Weights of a small mixture-of-experts language model, trained from scratch on English Wikipedia: a shared expert of 128 neurons, a variant of Adam for the experts.
Below are experts of layer 4 (counted from 0) of a mixture-of-experts language model. Rows are named router (the router's row for the expert), down (a neuron's output weights, with its number) and show model dimensions 0-63. Each number is 500 + 25 x the weight over its row's rms, rounded and kept within 0 to 999. Numbers have three digits each.
Before each expert's rows: "comes before" lists some tokens at least twice as common just after its tokens as in all text. This comes from a sample of Wikipedia text that the model never trained on. Tokens count by the router's weight.

# expert 100
comes before: "2", "1", "0", "9", "8", "4"
router:528521508511478503525499528541504509523519525515464473502472465518493487483483526530481501527491480529511481508508475538458467500484466503519503475466475561468512488531481477527539501469502529
down0:489511494532496527515516525517482487451524564496499495519472474486519473474528515465499479485477498493496496489489519494500518479466539506497543499473453444492521514480452500489509535519514538
down1:493484517485518504477481523496486522502502477479520549461490552489512507531511525482509502448484567478505516517515561520505488532529496508498470514509508514506532489485499539484495513520522475
down2:428489513542479499497530480504472490478490477520552566502499525473499489507466505490487500505484456494484471552533484512519485562523498475520485528531496498531492441495489511489494465545515498
down3:475510472506508483511511538493501470499464463451464511494478491526530477485496515482510459485506541474488516485496515522498492491464556531524520482523523506481526535474469504467516523496486506
down4:531512542482495527532488471452511503494483458504511563506516488507523524491438488480497474512529488503497467527527526488533491460477538497495531520502518503505496476503451496478514508552478517
down5:511520499496451515491539515474482462496492484492477499497518449521537463479481499491514498440495466481509526544521522506491505494512464504491475469488480468520514485507484509487513474486483482
down6:502496491518541485496503542481520452482508522502488517572492529498490535507494494488562541471509539495478493490485520492540547499529500521469458542492472496479504536450517498446476539495535447
down7:505454530510519567523476536495504489491492495485521508494527468479525495523457485464528561488509497487468447481528465523486524496514529480500518476492492492493499513462506486532493544505539514
down8:513464479458482480500507488475445501538511479505525532527505507512512480484497521490486526476490502486495496506498531486480486473506502474490476487485481490497497468506449504520480529464519468
down9:489494488481483501521515474538524492479468513487502470500435496471497478478499532471495460500512512459517501526498524551468482536495506508501461470489488500506530504495489487516493534520498507
down10:528513514518515511488494507498507497492486511526491532486519531534480472485544464471536542514494502472520514491528465529543490499468513470515485498489490488531469478489485508464499505535459457
down11:513556503471490494471541521437505504485493465513508508503538498496501479529541517460516527442478508512529517555507507514506483438499519482470432525465495493544519470468487502476458509500472450
down12:543495520518502512464487486499511555515493553530515490516521528499468511534516522468468510516509500503491500487545537520532489441572483474463492509486468505522522489489507477485499484491498488
down13:499515492519506523521505478533535475508491520493483518526507535487503527478522483507549493504489468536527495560481504537488530494440491503496509539564483504539484485483522455524520501510464493
down14:532505473488480533488548527491498490479486502470528507526520509510483490502454538484508506495484484475477461525527494531492512480554513488541503507474507522512504497488518489500498467512530489
down15:496482492533520537472480457503512437467472456502456511523527460481497462483510485479490510507504507492506485544475504503507482504486475481512500500510483489516439514500481493519503502530473485
down16:480485475494521496458481484508492451436482484520541478467516473479524514509506493505524498499504520495494513537519491534525461461464463542489514538517478530464541521505493525471508523512529487
down17:475494500493518556494496498484489492484480469498501486478518496473497484492495533468479508506482502438486513553532541504483503491498470477473491474486503482556494480490483500463506494514530498
down18:473501473497528526498510526474500523510508491506481540462538509557504485520495518474501512455520521468492508545517543502513486526504511491490488505511495493523507470508501507477497492495519457
down19:477480482483504541478524517512486518483530486504507536490499491502461469494482507503499516492506540480472505496524503532524479491513511523509492492512502502476489487521486508466496485529522515
down20:534489569503478537486517513478470502479511461483488522483524479519498485503450514483489584491507532511440460490516462478503509479504517489507485496512517487515478516477483521478457501521494488
down21:480521515485516550471489524466506505463467489491493534523498492525540477516506477454513530499526495527433501509472473519529560498557519472520522507519506490512494478521501513515523471518504491
down22:497539515510539492475508512496500437496467457488462528473495510507496471545548524469520493486468506521512551482490516544512519530492542506492422482508503506506531483485503509477461520503521489
down23:530498480525510510447489540517506495506517536503527515512518521479468508512482486526499501569472550507511538500482496520541501543469515477537462496522489510463509489521521490469521540493490487
down24:510487484455523507450496539492491484458548476494528569489505504500518494501487524457503522470439550517510520510510535494546492503533512511524479546498513532496516455525465495448483479512499497
down25:480543470510503537502482530464490507505511505502520453511528467511517464464451473474488471487496538500500487505505531518524502529546497458510504508504494504530506546482484498464487538481519527
down26:508426511507519542496515532510469497477500475486527540465502490539495479502479521469543504492478521472487492559537505502511542501560515524487486477492511501518497560466462518494484544488554473
down27:511485501504491484531492510492537498473505543486551485542533525546472479480496482521545447527523478538524488534534473500479502487476474510485492477509443489536469471455525516503506533461548509
down28:496499501508476522502499507466483466436497466487518494477496535450488530523492474462461534454506515467472518462534457521556502482514513513447513509499491496476504501507478495504473542499532499
down29:466548498516457480483534496515473529464488471515519500481486501544471444537493507481529491469483532514485491500466501519530489482500474488521515470479511541542526475502480510487519468494500465
down30:500477489500504503453537456508506486492462478482492519505469487480469483481505488494513542469463477546497519497493506467543499461495509476516450510536449525528548492508477514473496475506504511
down31:495507514512540521479500505493512502458455485533486485511522480479518473481519458492463535507519474470468503492476467534548514506547523476470529507492458492489541541503472481529471506501485445
down32:557453481490484500544506505488500492482483454467510531476477481519500480481497510451526555483483518529456497511531484514507514466517527466517486504497472503511474504496491478439490516509534467
down33:525488514477497467474488476455463501492513492495494509451497511504528472496427531503501457491457537485481544513525510495494492484494541469560489501486487535510481506444505516487464550496543489
down34:499475511495494518512476525488477529464495479484516521441518528512518498486494546503530487455476549451525505521520545506507581499511490449448438518491508526494471489496479505447485510476491468
down35:506464511481463545463517519484495466444481458499497554497511511519499459489449523437513481496485484476480480489533494496485510484511492502510479492518509481499478519473470503472500513494533487
down36:481469497501527508487513530486506533504509479482492544477511492522507474505520501501522468443501521515509496552476536463502477512499510528512436514487532546513516484505495525424517508504521474
down37:517528519481489516484488496551485474462476518502488491511458478504469494498433518509482491497536522494484492444540512493480471509546506490525471522438498527498529509481494513519511528492485514
down38:524470496494508478497541504499507521504453437477490519472525529526535460511488516496527465445478522477523522537507516473530558535513516502498426462534496516525499483465489506447513499483491492
down39:492484477522521515487529482557517475472479494499446502497549514517497442505471532434468498470522514511456493527481484497518497463499517481497457519454522468492502527500443532491514510467528446
down40:505493487548511493495492501496509466485470507500514482466512546489482478460479480520497503536446495499508515514563513481518472468453477474478514497545508508519491512528543460495544477488486531
down41:490493523467512517536528478539519497499502494481482514500503506499492532454534479484504492495517530542506516492486512533472536512465542515485527508505500445524507483485498523515513495486521547
down42:499479497486528510525483488500513479447502500497452478543488471480506490494502513435500527493553462469500543516480492485464485503491498529520515487476494506480485497505498523516465512506544499
down43:495489515475525513470515533529521513469485487499505482510516507471525484497487513460516473476524511570561548518470535501495443484475518489493480535513464522501481513473480497488504510517492474
down44:509507522465512528507539475491468515486508489485523534475479549469515531514525511439504498493477576484535534492537560521529503524477516495502475519483475516503481508487482503482519511542530493
down45:474497455479499478451499450524520520439480474481500528474520492514514481539514499500540448480482509525525568507497530503484502519533496552519463514481474523536504510472502524516517518492494489
down46:477499497531515514497501483503512492552453492481490539508519508518520485509495484526532497472454491512533527503489518469486501539473531482519489504518504491552482474456513516502492507492522472
down47:464472529530514534520489502487509495491484449459508477499516517550515462498478469476512494460497514516487492544536534534485484504508499508466454486536485524511495514482511507522482530524485474
down48:520531513515523483470478515483536480495521496505497507494530465487516507524498456488541528485505546502478516480499448547536516488466516485511484517539488527488487521503500504484494539506529475
down49:482487465496513596491524489508493532499475462482511523472513518487516491480497534480522500494454483495465469524539505499505503537479492453489490513493491531526488490527477481468501477503541484
down50:479459492475480501515513496518505523495479529483492507494496499479514470531521469523551541516489523499523513501551531479482514547521482546527447516501493502457478470509522522467509487473481488
down51:512442512492492537523526514510505511502477453498538521462518528472525495518473499510503490502512526475453478508566510511474505541530513498492494500484509495485486468517477510419504507497508491
down52:473511509527508509497479504492468476508475480502486505485529512494496510510490516473528488466445508470528500551540497481501519538482526502467450451491522540535477443490485507475531508549516494
down53:488532502514490542482517489479463445490498475485437492531482485488543511530496489460516527461517511492470467508506481497514513501525518477531497566476494512503526502504453515496529479520520488
down54:505471531461518507476529519485486501447520490512519511504496521516483442525463544423507490467487543439469513520504548502535515501516521491477498503493480488502476507459472529461452491487522444
down55:458496454491501531548498479498473495482475478504481459502532512480558491512486471426482547475495495512466490500528423527549494501532512482525534462498508493471470519524516486492512476524511491
down56:473516519492495533486536532469494527516471477521496525499528528489512482481504526507531502468462537496513498562561549473511491484502475472463500508480491476536486473482482484471460502531503476
down57:503512472486489528501521485534493499467495468469503496474504544500475488540515498482515455470488550519509496515535498485554464501489483541509497523469409505488533474485446544509523500515484468
down58:464535510522499436481507517522526486484515514509488504534517497486500462491505516496499475503527491486455477528491511511480484520485475460502549514502514509530522464513465461480491496458523503
down59:460480522493511513518479522478488538531503476493505514455523555495476490502479487483544503478503529494532509534508507463528483493471455474423433511513515539548509462480502534496481511547488479
down60:476474538477527514505518513489500490473494499478518512506540510499501441509479500414496559492489510448440484518525520515540493470539525501467483489482475481494479497476516512496484519520530443
down61:516541521491477564498525540480491503467504524517525524505455487499520508502521484444513515498529554495483550477505495521519517499562538492525524533471502470481490508490509484470515524519545475
down62:514469501479489492495507522454516454476465469491474536470511503479524462510498507454507492486503500503520509492481540474505476499551509495532471514557501457527500555484511480509475522481504472
down63:470517518523488542492513534519522530482487521493519483496516478539509485508473517476492511460474469506477509482473517547503501494500508472483473529494499502542516470498471496487485507504531453
down64:470441509527516438508525485498538507464466471510479535520543515526478461510486518489496515508535519509496519506503485491500468518467521511498471513517537506526480521464460520460455545503526485
down65:439525506529474514480480508493512469535516514466510492485538452470504508502506542479486573494491519482466523494501523510501493482499438486471502471495481448477519494507543514550489511472494499
down66:522466484468476544552498507517513506478453510488513542491503539539479469487520497479532508502528471532509515482519481500471507464523528526545450471508467457483529507493496510495491484490498502

# expert 14
comes before: "1", "born", "2", "the", "The", "C"
router:536525504522489504528493514539499511534503514511451481502472481526481498478474519525501507537476491527517483498506473518468479512486477505523491478465487579464537494546482474527510493485496537
down0:514475509505519492486550521494496473502525502496471493495456481488492512450538494545511522460453501522511493481502517511486509549481538499536495466489499452495504498530464475514491451492519498
down1:539457502531510542451458502524484489473545465500507581509529523516524491548487519469473528494483517490503466489519513525504475499514474508513507459490506528484456470529489523495479531511478481
down2:556475463561474437482535504521516505515465491519517538510501479460537489490473517535527470483480521505510534552472474515511450484482510498501474496501525480514521475543543536510482461519549464
down3:477465490533507518543523500538541482525460522494465512506512536510456530512483498506471516520491471521461465490477465471527480466510542487482528478468530532500497505557493459537531520518469534
down4:522439509512539520504531492468548527468461514471500502505466507495482567443506482505517509473493488575502524488532490505533449508476475506528487513492478496484523470507492478466506497510560489
down5:515473519489478505546522481504527494524476531488468486507520501499513512497515488491495530477520464533504503497504502478507459490505487520473513477488488464508511509511522519521547461460526514
down6:477485510539524504464466565484482483520522524499500536540520527475507516502468524467548495502526531485476536477478495474522546475473441513497472537499481491483500508485541520491460523483482499
down7:522467535562544554506496531475541498476495511505475526485493499469492519488482459485461535452526472457472469493520524507491508506481536509502529448476517468490528528487486480500477531508527463
down8:522528501521557524485474496492531505515444512496453527546521495509516505460501498482509522489505464496505511489482510512484485514530487449465520462490492510477491486512509474529494494491504416
down9:480538540496500472544479504492521505472487496484460477559481491505511511505526446482475518530500495473502479464438459527496508510505445476524469500504500473475545531511508490521501512488487496
down10:469522527452503526494490512470524499525468508485473528495531489522506502476495496467499511500497523468503493433574483502492435507492505489460478501489527506514455508477489496509534531529465505
down11:500545520514481530498494539463479423509503486499497515478483486493517502506486501474520487467531483507474483501528484528478437480491560516484513522456547504494511504489456499529457504442477523
down12:488491520526521541523504500503545540470521544516469504511546514478512537502526490466495500470508489575512473502497511527477498455540450506509459452473489506496482517530480464511481496471492469
down13:498477498467559560498483509559495504465512511498537512498489492500532457464464489479516470507512469531518499504521502570462509480482504524502501523534491514499495504447545517471500447490475471
down14:512495480480497525509521530504523511475459500475509508510510512519508491509520467496501538486501498488483482500541489510492496494521494490504483469491549477524477470490505461462504459503476477
down15:484455473500538476496509523445530507501460508494483525537532488496467511480540481510541514495504495479486528530490491508505467511476484512524495463525502529505477497490482477467562489525497511
down16:453489494515525500516463511531495538501513487492522466461536482468532481511487496498501512445518524494494529489490528471513446473469514506473552538487515527463486539539471513524503522486470522
down17:488451509528476535564503504448493538487550508504516485515494517483434482508461544478473520527483485509538525518486516489503524487479487463519503491499516494472450509502482518470500482513486468
down18:507446569483534495502520503498456472452536489513495513545493467489531484500531500476501510485486497504498503583459551544473445482503520513529459501481474490497509503494449543487488519497551488
down19:490510488500447502460485469502521534549506516524514531480516472498486460515490503504499516499536500499499511495512526506515426459481520523491478471460513470524495455476518496490509463514531543
down20:521458575510475521468528499520526498459513472505492481484516482519494517475495495530472522445476532562521502450485515503505473482505481512525509480459510497516507509499456514505484496520484505
down21:514467528502544488455511541476581474464483477496488529526520502461500518492497482497530484491512478509471531500506473538508510503508472517497530508510537495513516479491544493503528506489516485
down22:540555543507534509474505482508533494500562499523479513481505493481513506498542506498505496469489455506514521457505512530504458511459527504509500493464459496469537508536517481512484527513528464
down23:503483514492555458463533526502529496494486494495517484506532551459493543491521496456512525524499461531479520466511506502508474509519531501540520477500511487517522508544483493499519458480459515
down24:520450510508553510504483498528472493489523482502493504510513484470501492505481505488485532454447531508478508513503494525516453491526513500498576524496497504490507437516485503461540517511463494
down25:506475542530485514489497501497533475493501472534445517480524468481509481470503494453499508438491495485496499499510545514498459501521506450499535511469519501497513561482451477482484518514518525
down26:528512497502502517478454507529514484479493517485527501453533512507483523497454502489545516502501489435519518513529481535468499502519502543489524464537545480531504549478503490519524493478481509
down27:486513519502514475494500502508513488509503481481461533525551506476544533483508506498557457455537474553476505450519518535503497502520488504474501475514507502490503488460530474516500543457535541
down28:488476481479493511518530522509517486489514506487504496491461516462521518490465519475445519478542477476471498500544481480533442434457528562461508465483511494524493507541514519509536463471494478
down29:487499499473491525480490476491489515509518481514507528503492539489520459523496524506535528508501475540510496473502501500487489506477504481490518498475473491492482488517490545511544436474468520
down30:522445513506529524484523484476545497483544497505474510520523494498517512504501490469437518447503486529505496503503491532519479450501505506509486493488517507427490495547478501474485500502522493
down31:509479500491509487481499515511512492467446515493518504491491491462525471443518466475511516471505441512520517516545558526511457526521491502509458531473478497483481487486499462490490478509532453
down32:523495523532499441517493466532522471496521492518479503488481480484485485470495495523468551480514522495475452486510497467483473505492532512530541500486517468537488511493527509460490479490492499
down33:482516480480508503466469428509465473531500527487472511506527462532507510476461525498513448462511491502489569503516509511487471516477529497478477458471498521503453490464490513510444516530518525
down34:545492492480516512525483471468498462475469471502495525476521507491525469488535542484521493494512483502495460480501501496482632507487527488465507514513486491486457507470471519511483508490459472
down35:543563452480467486472454474536517460459456489506481490452490465469518498471530459498538492462517468493508523484510511498456498521495492505512481527547528477500510526531497481516465468482486502
down36:445458506512522487498526468550512508511537514490478520512576486531495509499500478526531485447492512551510466506495524482498466528530503511517476467487546503481512522545503469448475544490511515
down37:529498513534521514473482473539543497523515571502497520533496465446514499484486493500533539465483498531500444490551507500510497479498503512490472491447507517508511473529514468509518455522479506
down38:510478531510494500508495481517449493471486485476489499511517476547505516481536511485537542486482480513517461504515478509483501516508522527515451450513499466495520506501548488505509494503491488
down39:469501497525489477460504490515524472491501486499423490532510482467535453530498488501489502475507493509487463510468501499510441487493519452515469521490554463478491551518500508503520484450524437
down40:515461541553503532486469491510524470519470536507514492515518533451453521522451524484490523511479445525516475492532514463526503522487499459481508476494478489494505487514518481513536441506489503
down41:474485492466511532500502484514504519479481439510453498513495457501517508472478478501500458463544473557521536543463517487513483480496507466508526476459471520500490475489519507507493474454552488
down42:498489494527518445522476520500486528517528493502492483525492470520485500521479474530548552466533489493486528465501520522516524506492500486561472446506467540466501514464537558496509498545494489
down43:496463507480522509494499513523489520447526480512479485509513483484517495485467490501517497499553480566508527513451540521515426472499513497491510478477456518490493502534512546515513483495554506
down44:487501519515489559518486522461489484528522527500516504528516519515444525509540536456469512540488533490508530445490484496516503478438450481498494490512451511477465549503507469519493506487503495
down45:497480543470496479484485473465494523495503519471504562440515485515515495517502511506529475506485476515505484492526506463481498523495468520516478477498475479542496481456486534528492491467479464
down46:507463501538487517510507480535535510494465512480498500489529493517501522505516494544509530472518491492559531484475487507541507553474527548501494481521501485507465508532506488515471444492520512
down47:470508476516493519521478445492521492497500476499477562529529493479492510494487495510507489431487493538493510521490472472464460480512476503508518482499507529467492546515547510535512482517495476
down48:558507529501532517482505535490510446465534464511461538518493480438513502534526507484511533453544519494506523508503516505513443497497475498543514501466489500481517530540530546478497510513537504
down49:495488491494542482438491473480545508510506482461492516490545495477520530505517438489517497466497460560520502473507508514474517483470491456529514454469503505496508472502518508500498473490497472
down50:460473529512494481520504515524514512466491545500501544537464508506494516501495498495535512493487463511537455519529528521513551537527509522498479507481517539457506477456506443507529512485487495
down51:508500448472503463484510477557493506482449502501488496483495452483529420452556469515508527486548496485484514519501502528497458493475483510480462520511536464514467542511459493446486521525495465
down52:507491496480483517504451496532482476458455506474518511495492511485481528492421505454513517492500499492493497505556511464532412481482505513476499494488464521496530527478511484490545511492529511
down53:510527537525515512517483494522494515515514510507502518481483540439501546530471510476491546475488475476481458483458463505518502466447498493502518536483493522512492480530464492545539495518455525
down54:473507500513534498519505500496473568506534566535501464510517518506467514526471525474484471483531502517472524465454535486535494528495514482460518479478487527478475494494507497526472478449523493
down55:521481473509471533494495501533496520503489511510511467490505528492485518495471496459483506531492493481500478514563487511501460529504507544483527526550491475506455523495520470526560470478498521
down56:502431508508503501511498501530482543517483518520510481490492543463472496515519522494499466502503478523502514503516521500496443520438559511497528498482487490518505526518488508489479495468473486
down57:469480513505506503490506503511512488484508513496555483523531484489491503501533553496463489466498503525476483494511502482550466489466537477510500503439440493496521479528449504553509486493529502
down58:469471543500512496439517525501585497501518518469511496536511471493493478500485491516479529457474503501496448506501512545464477504497506514508481488491517437496486478526483468472528492500515445
down59:522489472496490533502439512490513485508490516508498541511478493502512513528527500532463528514558474517526480475535541518497504510489473463501460484535489472539492483492496486510510466473487473
down60:511485518497529518476490504541554475419464522489532494508481484493496509486461473540493503449462488512523485502504533479500413472489514509530518505486487509497510496499518529507541484502534507
down61:489516518488538547459568523501555496459528511504490520515457480442487518486555506454488507491516492512475501479480474530500527509540488483518534524477490487504531493528514469512516455515518439
down62:494439506542497564505520503521548482495506554525468505491533523465485461488524527480458496502489449486499491500482469511541462480500511503510524513515489476492480553528455479530512518517520505
down63:530500530491497492496486506530518495512501487482481521445506465528512438492499495507556522465504505491512510491478504515495483470499516506513468509521518456542492486470501501473503478510517450
down64:484446508506505456499518487485477473491542469523491522527518488505487461532486516492543477505497506554472515503485504496528490506500507490484498468452510508514531483471472510463489537492536517
down65:535525544523502514502451497482512463496520459501481504490538488456532493492527554468516510468511459507529485501498542521519474509452514492451536458468487487475510510483542530550528483485534518
down66:517472524486490549500450508530532513474480502507503492508504541508461519500505469459537506523554471523464515499524511537468476509534482494497489502538485483513508506489538465539554471494470481

# expert 32
comes before: "1", "2", "0", "9", "8", "6"
router:517535517518489490531496523531494508526527521512456478494479474527497473478472516528482502531485486531493489505501483530470470503480464511505492494465493564480531478532489474520531487471512544
down0:467456497493472553487549488520491516461541519504484522462475474489548484470513527506528518469435517502474513511528515504442489505493481452490523506476479502473509504456499473516527478465501490
down1:468477511524495548503472502496459519489519524487530485475498523492521502530551512515479494490523528505470490519497496538480450511556491500487458532516486506532490473536536538516497503504500520
down2:498494500518495444478515519517490523483493518465553547500487496482511456481540532505499532504510467508486554532506520466533471485506446489524505501551485495535528474500524513487484451516462486
down3:511528464518507497488523497538472525496503507496507453450473502527499487485530498474542490509513555523480501505468508489487473467493529487467546515495533503449457528493482444465509505487497459
down4:520487513521485469491488488507543531513483521477485533501493550521489544481519492512527485512534486527487498498440461537528484490514528532509507555486458511499507470496522485530499504534449508
down5:498510493497511505488554496507490520500514518499483495476520480538525451476524503497501517474546492512444514519538526480486514496532456522516489476482477478457529498544502526506498472503458521
down6:482455542537520520475464503534495504431510497507490552514494504488510493510499516495513506487519491487478508511497529500508569465527496468528477545492500432463524499498525504476454524537484487
down7:479481520521505555509484542487537559496520533504509494490496463509514482478486510521528517485511501451484442539511487507492511522516511437502531453478513489509490511494490524496492507501491514
down8:501470510499522515491502465520461525507502496540508493503566528488528493510475539463470510487540482485495483523515495472491523487487506485455510497510491508530485465481499538520511489470527496
down9:456487532489483515531494464501489525477520476474502505486478492490538512480455463514494512501495510496518514534518486536522509548487493463516485491490488450460518471498505506491492532510461537
down10:467462552485459514507489472518514509514467523496510486445507480486509471485532473494486528496522515466496487497562500480502488527516532484529502483478494470546439497480479528490515466537451504
down11:561542532497485494502487482466496495537474489495552495534505479483493495498539529465505526450484499502498460510430501470486519427524501466555494504533483451519531515488472480544482541466482458
down12:519549553552512534518458478494502526529515562520525513487541537500486498494504515482483488486481463544493506465503551505510521486535460470490493517541502484492548502539465489494502525503473510
down13:494493514496525540535514494568490504490509475489486543517476529495516495487529521487539492523492483516510470539505527523500550502473521500478497497537469492530492473472497502510485560511526498
down14:492485464512500495467484479539483542459511514506512486466494538527529470505474495519503541488512447508467483510539503509510521489494562502540527480507496501502468486504542483489527472526530515
down15:510508513506533518496484460432499524504509475497505508521515466504505476496513492526497485510506516467478507533487554468484435492506504489537512514471532490497468492495478505530525483496517514
down16:452464478511515518466504500549517542489535487476534483478498503504573462495488517559508474516527494512479526509524534501497507502472537520474522488501483524502521539510554487466528493492514500
down17:468484452472508510545509487507463522492481502489501469446519517489516523478520467525459519517498523434483493530523480528492493422477506497526480460509477500536517504496522520478506490525486503
down18:478502480483503542470485545519478495440485474522500507505456503526509489487485500459536490509543485523459506510492528516510490500493557482504489477492493499486490494510533497488501458503480505
down19:494480487509491497512491478533520518495540529506508501449483493553502475513501456519498502490537515484478499496538546497498483493509569545477544516477509505520485436480530457495490473536510492
down20:515507557512487535481479502492533501496548525544522457426520511494506537519459503519461528514508506494459468500551512487499499507525556475514503516467522474498483474507496492511492523518500519
down21:489509525514526515489473522478566475499495541502525512535486484487543485486511484486512491513523502502468524523488500525522509544531490503495540525542534525449463471502506481494531482518486481
down22:497466425482520475510514475525515487479502502519494455465513548476492473544502475523534496494463528479493547493504486509556471474532491538520486452509465507494515510487527535493517510510481497
down23:476521446540505478481481498502477496514485458501491506513494527518496498549476502505532473522507501503528517503509528475548493516486530435522470478480505462472469488505526477490501487528442466
down24:501489501508513512489493503571500542470532516527514478497490533543531487526505485508495515494497538491492484489494557554513501486512538528498520510496499516471491458509527501480531446558499465
down25:524486476490465478505504459516518493549462481507486499511457488469483497490503473462503503473500545485519487466440509497496481487492529485501460502541500475518538539497490490493481502475444488
down26:465468495504525526489518504514518556477486482478507444473495448538534470483509492531520478514547496502469494528516532544504498474524491517482491483492522519490499578496528514516510470466484448
down27:488448549535511496475445480525520494509492532510501437489512480504526491537508514540520449448544503544465512468521502530457520486500485509451523464530496511510487527488531496488484527476530513
down28:501499503520497535478515521502482478524522465510507480487463524486510488516489467476490515478534481505508446503535477434533500497451532503468489504492533467520508481531461513513483530487497507
down29:465543489522491510502521514484487535500504511517484478504496525547489495521499502527538495504490541500495475487469546511544534497475500508479491533505524508461511502521475498462544504508443520
down30:508465516481488517468517491525508523510531471506522491480496487435507487488480537478474515464483497519485493488488516451534493465547519519528496448512483464489459519515472498480475517507451485
down31:502484511511505485470467501501490514462467502524507514491512516496533495499493499475489488509517471458492463522490537511542510529497485459474494553496471502483464463483481463535517507531532490
down32:555436522465492503474511486559499490508483472480529544486480478480526454452523508484478492510518490492501490483543495464491472501529496474515517534528494488483480472497501490486469502496454485
down33:519525503463480502485477489484451503516497517485534507499512502446533482468517550505486469449456512531512524529481507474501493469509498500558499521556486485526504489454478514530487516459476482
down34:503498553500507529476466487533470461439506487526506509492507483510529503510486541454462528504526495483486486527528514500515594485521516449519480520502469481464451511508524523458493501469486493
down35:514494512498486492478483520510492466470469510492515523448519511469510526481485496488484506485477482472492450436507444519534475503500509529526502534521515462518473499498469490511514555505476523
down36:486472479546509531493491509539482549477508495500527456473507521526512532481472494524557495480476530477510518540528529498496493539501533498449459512513563540459485536541545490453500528481523475
down37:517505497534547499538477449481498541515534566518523510514489491505487525544479478509524534477485541474479465511546518504526539490502477510502516514504525537497488507476515510499502524534497526
down38:483482527469513505487521487523517528510517475487490509510528500498546457479502508515468505503519501507485477533476548525476529506552511487487473507519520456508523484489520499468521512517457535
down39:480495544513506479526537524529544486479518448498464476487523485520525489507479513490462475489518532499449502540505530483464504497519513468474508540493563471481495515520492512466453467503479502
down40:541480513523499489482487512487523467487468516525550519450531484451503532496480460477474532496488468461487484491523518481527542525499491496477489499526500460517485531466520440477495469524489522
down41:479487504481507529508559498489528515530527461477507527490485520482504530448505439501505502489504494523503472501470508493469521532468509481527531516509529482526508443508523541535518515502522553
down42:483475483489508465541528498515500530482552524495471510500508490498533535482499497498513523470546442492469521481530528495473545522507480513477500464488480522493526501458532531506468518481500517
down43:532505530497524495497480504495504501465499475522533505516502502495505506497521508445467475479519525545477532513467543494538512473475482473521506518502483496487464455466477467478482482533475525
down44:477539526516524560520532481523484558527540481511542486508516496474493499510525523493509517503479510484491473495472541513533521475482470507484486495523453512493474544502469460498516513524507474
down45:498481519475539476480484493510499526473486513500484526503509512484521511488558489477476472499512514510473486520488499522504516510539488530486513474524490517475477466480494548487497516496469495
down46:495450517516483479518482484511521531479478461519487523463512547502568495531464506521554476494516507473502505503513504461476538520482518502506474537510525493542450490491526495509465489523504507
down47:495510516535502554469489461526516499481548477509563499499482511474539512503480511518479557455512499511480490517528499537499475536477508524488478484511489513521505506534535509534489472529506555
down48:488511504464520511487521510480499527486503467505532519472503512475488492515481445484497493507549533449489517496510543468499476531498544493488482518550509508545478482490535486470497490532501484
down49:503468501499493498453494490562510540502547491490540522452506503489557535511498483503492509478507462545467497517510516499507545517525512456510497489463500516483467496492523493502507487528531520
down50:482472492501486525504491530522505523465502516487514499495484494489522461494535476509529487499512495511485498537516523507495540515520486525489463468503518479500485499478544513452505471518491511
down51:531480535489479510458496533552503510477506480506511523466465508522550499493488508497504528516551497511496504485540491511487484535521541479494530495486498486486480477521536502506540482525492486
down52:514468481501453499481515499516502504522516515488526523452512457479549512516482529492460499486533519490518461500529494478481525522527528515459486509480512490533505505531484532476514506532479518
down53:508514569516513521493440453533518480510510503555509471488492507463520503520492484482494482493514501476474471504498538494489532502531524429501498524480499505509484500499480448529519482494502498
down54:497556528531506541497500447517467506469491547537498475515489497527479468482511526472493491457503498495483495530519525535508507486526530496446522522491517494438458519511458490509496488484462479
down55:503437494501489507491487474506491548517526479465547492509522521478585442497486494447482491455481463497512470550517501487563498477503508498534506468524508481518444521522501504497516491521461486
down56:496512489498486503483508484523468505495442523470537503513467503497489476533505517488505507493519492505520490531486519492551500456499510498529486521523470505503476480499473530464511497520465520
down57:481491495489492524483462463526528504462505529497539496523500480542508459548501540491497512501499536543476496513511486469532473494501520508503524473462476467468477466512459532474507494486480456
down58:483483547547489478487463525531509508477528541507526504491525504539498489528447486535493525483524529451457451534521508503502478511529522517497513504472539477487486469521493468482552492475470472
down59:486498501479475471529504485503512541519513509513509516451491511516482466491480511526480510535539529498525475490502511467540498455492472483492459487478501514535516430478485573471491481486463474
down60:515504485537564531505531487483516459451494495517513527501452540445508469515505486448497510518520516475469448492494490478512496487516530517465532496493517513495455429460498489523477532521527514
down61:505504527517536525500508492505503504482511483515514512510476460497539442513479505463535498527512508533479538502499524548506533518551486512502522534502514467424487477468507464468527504548500492
down62:518500486496505511481541569489527458514501518500492545504502514504490505465523476499504445484546485528517523486468542519537477551517469524478502535548470515478540493530494473525510519508486486
down63:475500483527493523476464496524547501509534519533500521458496459524509450532485503496485510495490493479498524495494533533528525488519545482507508499496500481503498475475509506450521468529492475
down64:471432540496528490486557477477501518480548472482549552518517481492472513521510502545476511494527513478446481486514531503470485526495541513534490523474532484463470481484470562488474519554501488
down65:486487479528499529487445483526498490466506459513530511467546467473506484502479537490494560475487511478473492512507494509516491475512501511533486497491528485478486506467515494524521489513477541
down66:505479493527501520519485539546517510495458546483485467520507574534485478435497502470584518543541471511475495495501542502531494475466509523478454535490475502483505505517521505533528463524466478